config.toml
num_hidden_layers = 9
hidden_size = 128
experts_per_token = 4
d_expert = 64
routed_scale = 2.0
shared_expert_gate = true
init_std_router = 0.0137
lr_router = 0.00137
norm_eps = 1e-06
tie_word_embeddings = "early"
optimizer = "soap_variant"
beta2 = 0.98
dataset = "wikipedia_en"
Below are experts of layer 5 (counted from 0) of a mixture-of-experts language model. Rows are named router (the router's row for the expert) and show model dimensions 0-127. Each number is 200 + 20 x the weight over its row's rms, rounded and kept within 0 to 999.
After each expert's rows: "comes after" lists some tokens at least twice as common just before its tokens as in all text. This comes from a sample of Wikipedia text that the model never trained on. Tokens count by the router's weight.

# expert 81
router,190,225,182,199,224,195,217,175,191,178,203,186,174,202,217,193,188,192,143,180,193,194,205,187,218,161,209,176,198,193,207,186,194,193,179,189,181,229,201,228,234,211,162,201,209,189,210,203,208,194,205,235,212,166,220,211,199,191,200,219,158,185,167,193,205,170,186,228,189,153,203,213,213,221,246,190,178,200,206,202,204,209,198,198,202,215,221,181,209,261,171,203,215,185,212,181,196,215,169,210,188,179,206,221,171,203,196,245,211,215,206,235,194,193,185,157,190,230,186,232,216,223,208,215,201,195,191,224
comes after: "the ", "- ", ": ", "a ", "The ", "and "

# expert 116
router,173,234,202,209,225,210,225,191,190,190,219,164,184,188,194,213,189,180,152,178,207,184,185,161,202,190,186,160,206,191,199,184,217,210,206,183,190,229,195,185,218,216,140,179,207,187,179,178,188,239,213,193,228,180,221,217,190,195,234,197,215,203,186,187,200,197,189,232,216,207,192,214,197,248,237,193,163,153,213,190,194,190,207,213,209,212,220,213,194,220,212,225,214,215,207,193,200,189,180,191,206,179,206,191,200,217,202,203,216,211,198,204,184,214,190,174,185,212,158,240,201,248,218,186,218,156,216,201
comes after: "| ", ", ", ": ", "in ", "; ", "the "

# expert 29
router,186,213,188,198,184,221,210,192,161,196,223,156,169,203,205,183,201,187,185,208,194,176,165,199,221,200,202,204,202,193,207,165,243,203,183,215,208,185,198,182,222,184,206,201,195,200,198,189,152,218,213,208,232,186,175,222,178,228,208,179,197,203,213,179,181,191,219,220,191,191,210,200,203,207,207,222,159,171,241,198,184,232,199,176,162,192,224,181,220,217,237,229,213,177,155,194,210,201,220,186,196,185,180,209,146,211,191,236,205,228,194,232,198,214,197,165,204,202,205,214,175,207,196,202,218,166,220,225
comes after: "1", "2", "3", "4", "6", "0"

# expert 62
router,182,196,208,200,206,199,191,201,167,223,207,165,166,193,210,156,173,201,197,221,154,190,195,220,234,179,205,183,168,182,201,169,214,187,211,194,202,200,201,204,212,197,171,218,186,187,180,212,212,191,227,213,215,217,190,192,176,172,214,210,205,187,229,204,164,234,204,224,170,214,196,230,213,224,234,215,185,200,245,209,184,200,228,170,158,216,220,225,198,229,222,238,226,212,191,206,228,192,179,204,189,174,170,238,200,214,182,214,202,207,198,215,183,229,173,190,213,229,198,217,181,219,215,173,191,204,181,209
comes after: "\n", ".", ")", "″", "2", "°"

# expert 1
router,220,220,187,201,205,214,205,207,191,230,208,188,190,207,187,226,198,218,167,208,180,174,209,193,187,194,205,182,203,170,212,146,199,208,196,191,188,206,173,212,218,207,163,213,199,198,202,177,187,209,221,179,228,169,202,209,184,179,182,195,177,187,205,160,184,178,214,196,185,172,221,232,197,225,184,207,185,202,244,226,198,194,212,161,203,187,212,194,222,273,195,222,183,195,189,215,222,174,191,235,190,200,178,220,194,192,200,184,212,194,229,193,168,239,188,176,195,204,211,254,198,211,230,205,219,165,220,202
comes after: "| ", "–", ".", "5", "6", "7"

# expert 7
router,186,238,185,210,207,193,195,186,188,210,201,206,184,205,214,185,177,204,183,155,192,159,195,166,198,160,205,181,195,194,195,156,216,230,196,200,190,203,187,233,192,189,187,203,199,178,183,201,216,189,197,234,241,200,191,238,190,173,208,206,171,205,211,189,196,178,178,211,207,196,165,176,218,218,207,155,176,202,199,214,173,243,223,162,235,211,197,174,200,240,178,206,212,220,210,204,186,213,162,215,185,193,194,181,194,224,187,240,179,173,202,207,205,218,173,165,169,223,184,216,217,218,210,195,206,209,209,211
comes after: "the ", "a ", "an ", "and ", "his ", "s "

# expert 41
router,165,211,192,223,219,210,211,220,186,195,216,172,199,186,202,208,172,193,201,182,158,171,187,201,221,157,188,197,163,195,230,168,190,225,222,185,225,218,210,170,207,205,176,196,217,189,214,210,210,218,210,205,217,198,208,175,217,185,193,252,197,173,219,198,188,258,214,218,166,219,168,213,192,222,210,203,212,179,215,215,151,239,210,206,206,213,191,183,199,225,209,231,238,211,171,198,194,218,199,204,185,173,208,208,185,175,190,193,206,224,174,205,193,224,181,181,188,224,172,213,194,208,240,210,193,186,189,216
comes after: "- ", "\n", "″", ": ", "by", "Website"

# expert 68
router,173,271,194,217,219,199,221,172,174,191,195,180,189,200,175,189,195,170,173,164,194,209,177,183,210,175,204,191,185,206,210,187,193,185,179,168,186,205,206,218,224,210,173,169,188,229,186,181,192,224,220,201,210,170,173,215,210,195,228,204,198,180,173,166,185,189,194,223,231,217,202,200,183,229,203,202,188,184,215,196,198,198,198,193,202,231,200,198,190,226,212,200,199,206,208,198,200,240,181,223,195,203,210,226,190,217,199,226,218,208,195,207,210,236,209,177,212,220,135,247,189,246,185,213,197,204,233,208
comes after: "| ", ", ", "of ", "- ", ": ", "the "

# expert 86
router,187,207,177,224,197,177,215,215,175,199,196,179,203,210,227,199,145,202,199,174,177,163,170,214,187,192,194,190,184,171,200,139,218,184,181,177,220,200,211,206,223,180,167,223,226,173,170,184,185,187,227,201,189,174,185,205,171,208,197,183,219,200,206,206,181,226,214,193,195,170,216,216,200,230,188,163,185,174,237,175,206,188,196,166,177,170,225,193,177,217,187,218,182,221,185,212,223,216,193,210,212,174,198,191,184,222,185,204,170,188,216,228,212,202,227,181,203,216,202,233,186,218,221,211,174,190,228,202
comes after: "201", "200", "202", "199", "198", "197"

# expert 21
router,201,220,227,255,210,214,210,180,198,187,199,188,216,164,207,182,182,204,207,157,191,163,169,182,161,187,226,173,199,207,202,154,206,232,172,188,187,202,185,208,249,216,176,201,215,188,181,189,196,203,207,198,200,175,199,202,192,216,228,208,207,208,216,204,198,228,221,191,184,201,180,209,191,232,201,168,213,157,203,214,187,201,239,175,179,207,213,186,198,212,212,191,197,189,187,199,179,190,169,217,202,179,207,198,191,214,207,212,204,186,232,194,207,222,185,139,214,203,171,256,210,201,207,187,175,172,220,207
comes after: "| ", ",", ".", "; ", "(", ": "

# expert 122
router,177,253,193,216,223,198,205,172,196,172,202,201,188,185,213,205,155,193,178,150,185,204,189,163,199,192,233,197,193,215,190,171,195,199,207,218,215,205,205,190,223,205,188,189,192,178,213,179,204,212,199,218,214,228,201,179,195,219,218,209,202,171,220,175,149,202,195,200,199,205,166,180,216,229,211,187,200,189,207,190,204,240,223,179,199,213,188,173,176,221,169,214,227,223,223,178,218,184,184,194,203,208,207,233,173,227,159,241,179,224,231,210,209,221,182,209,190,206,189,258,179,214,196,191,206,194,208,201
comes after: "the ", "a ", "and ", "an ", "to ", "al "

# expert 104
router,191,202,195,200,235,162,221,184,169,207,215,154,192,194,191,190,198,157,199,209,175,202,172,187,180,157,187,164,181,181,226,193,204,183,175,169,200,217,228,198,213,199,185,191,217,195,193,181,210,221,208,228,247,187,209,217,193,180,186,223,246,178,189,208,195,203,197,231,198,164,190,203,171,232,213,193,222,175,234,217,175,232,216,176,191,225,219,187,188,203,209,261,212,218,180,201,178,206,220,196,186,185,231,187,201,194,165,223,192,172,223,191,202,207,196,189,186,216,194,218,193,211,219,194,206,199,210,200
comes after: ".", "==", "===", "|", "=", ")"

# expert 84
router,183,197,184,206,212,180,200,203,185,177,233,177,176,201,191,201,175,182,214,192,173,168,178,188,199,167,197,206,184,206,251,169,235,213,167,187,227,218,214,199,238,224,205,190,169,197,201,199,190,222,198,197,218,211,183,183,192,222,230,192,205,225,192,184,182,227,224,200,203,174,200,227,178,258,207,188,221,165,242,229,190,191,210,194,214,202,237,179,212,231,206,214,189,202,215,210,186,207,183,186,190,174,212,198,189,204,195,204,167,217,195,190,170,191,219,197,239,218,163,214,194,239,232,219,212,183,216,185
comes after: "A", "S", "C", "I", "U", "E"

# expert 111
router,207,225,197,210,213,184,244,158,194,217,203,175,189,183,205,190,182,208,207,209,176,178,202,209,181,170,224,177,181,185,241,167,224,226,179,210,184,176,206,236,261,211,175,215,213,183,165,201,193,207,232,209,208,189,162,194,198,181,207,195,204,206,191,172,179,198,207,175,172,204,185,229,209,245,193,184,217,174,212,213,183,199,239,197,191,185,202,215,190,223,208,209,186,180,198,189,191,191,175,213,174,185,194,219,202,201,183,203,211,176,225,206,199,228,188,145,215,213,171,223,192,206,222,232,177,205,208,223
comes after: ".", ",", ":", "| ", "–", "9"

# expert 79
router,181,240,184,222,235,182,209,209,191,191,209,161,176,193,187,186,191,182,151,163,183,186,200,162,191,194,211,185,196,199,214,191,229,210,185,206,203,200,226,173,216,201,170,200,207,144,167,196,178,196,211,204,224,176,162,209,229,188,238,196,204,186,202,171,194,233,204,243,224,209,203,218,179,212,206,177,214,164,223,220,185,200,220,218,204,203,229,189,230,215,186,196,214,197,205,186,200,214,174,215,208,176,217,190,211,209,197,188,215,206,181,201,211,196,209,163,212,214,162,203,157,224,210,187,215,171,226,210
comes after: "| ", "- ", ", ", ". ", ": ", "\""

# expert 100
router,172,237,205,196,225,206,207,189,186,207,208,191,181,179,201,182,189,189,192,160,182,194,174,203,226,211,194,173,183,213,237,207,210,178,173,216,220,252,235,201,218,206,172,209,206,202,205,181,182,241,210,181,234,176,197,205,197,193,202,194,208,176,195,169,188,208,203,222,216,176,205,188,182,216,213,210,196,126,208,207,216,196,208,204,172,229,201,192,194,193,220,203,219,202,181,184,219,210,182,203,174,191,200,247,199,213,199,205,219,212,186,210,197,245,216,141,199,208,189,217,209,231,197,208,188,154,219,218
comes after: "| ", "the ", ", ", ": ", "of ", "in "

# expert 48
router,181,217,212,198,202,220,185,187,184,211,210,211,191,190,226,177,188,223,176,202,209,182,158,172,187,197,211,191,197,182,200,173,246,204,163,204,205,207,188,189,245,197,177,190,206,197,166,167,177,182,197,188,221,212,184,192,211,203,249,173,202,196,213,186,203,195,197,217,195,176,215,212,197,225,189,205,182,190,247,220,195,205,191,192,159,200,210,190,238,237,210,205,195,196,184,190,195,170,163,206,186,197,182,190,191,216,199,215,204,193,211,192,202,233,189,147,195,187,181,252,215,255,227,206,213,160,207,219
comes after: "| ", "; ", "0 ", "1", "0", "2"

# expert 24
router,214,223,189,227,220,161,222,207,197,202,211,190,174,194,222,217,183,212,191,192,180,170,176,213,179,201,200,191,208,181,211,178,186,208,190,194,212,211,230,221,237,203,153,226,184,195,134,170,221,188,213,196,209,190,190,219,184,194,241,197,196,211,202,184,175,195,195,191,182,169,218,244,190,222,208,189,191,187,255,202,193,199,192,166,184,196,203,199,194,235,226,212,199,221,206,210,230,186,162,218,181,172,184,193,189,214,219,190,187,203,230,201,181,212,195,175,202,212,168,233,206,234,211,214,243,192,186,204
comes after: "| ", ".", "–", "; ", " ", "+"

# expert 106
router,204,212,170,234,196,212,220,178,201,205,214,189,200,218,224,203,149,213,170,199,190,200,196,228,189,199,192,176,162,182,227,199,202,198,178,177,228,220,222,234,261,207,181,223,162,191,197,199,185,203,207,208,202,196,200,234,188,185,191,192,210,205,180,178,192,214,187,198,196,173,184,202,186,247,204,165,199,178,235,198,188,218,211,186,201,216,216,206,215,238,187,244,211,191,156,213,182,215,198,233,201,211,177,197,189,212,173,212,192,187,198,215,191,223,195,182,200,207,167,196,169,222,196,244,238,191,204,226
comes after: "201", "200", "202", "199", "198", "197"

# expert 91
router,180,248,178,221,206,199,183,209,164,191,187,176,180,194,199,190,175,164,161,165,214,203,154,185,193,191,222,141,188,192,218,195,198,227,175,205,160,217,213,195,226,201,182,190,198,181,178,185,163,211,230,187,211,208,186,206,222,198,218,203,197,224,198,163,193,181,182,240,220,185,191,191,207,204,216,208,211,168,201,198,196,212,200,206,205,201,194,193,227,230,210,209,234,228,199,204,184,218,196,214,208,194,203,185,202,198,210,232,219,231,192,185,192,208,221,159,170,209,179,238,184,232,205,240,202,191,214,220
comes after: ", ", "of ", "the ", ". ", "\n\n", "by "

# expert 70
router,211,204,197,231,228,146,235,208,182,182,224,143,192,185,220,196,165,165,191,202,175,205,192,190,198,153,196,163,193,209,234,174,203,199,172,184,200,228,221,209,201,183,205,197,185,197,207,191,200,222,206,238,229,181,186,224,225,161,195,216,205,200,183,216,220,208,211,213,193,190,204,187,196,224,212,189,210,165,229,223,215,215,217,175,197,196,201,210,189,220,187,244,205,219,174,178,186,195,209,211,209,195,227,190,189,197,178,208,236,185,217,203,194,199,188,180,227,201,217,232,185,184,235,215,202,201,244,186
comes after: "\n\n", ".", "\n", "==", "===", "="

# expert 97
router,175,213,193,199,199,176,212,198,190,176,239,166,184,169,214,218,170,187,217,207,193,181,157,185,190,173,186,162,206,205,219,148,230,209,171,189,228,223,212,180,256,208,192,213,191,184,203,199,205,238,199,194,219,197,200,188,221,220,225,207,191,182,183,177,180,222,202,186,207,177,199,210,175,249,229,180,230,156,211,205,204,210,197,216,190,203,214,188,207,213,225,197,189,196,217,190,181,193,187,202,182,187,203,183,189,208,196,182,158,213,173,180,186,183,229,192,220,202,162,228,199,235,226,194,186,183,191,215
comes after: "(", "A", "N", "S", "M", "C"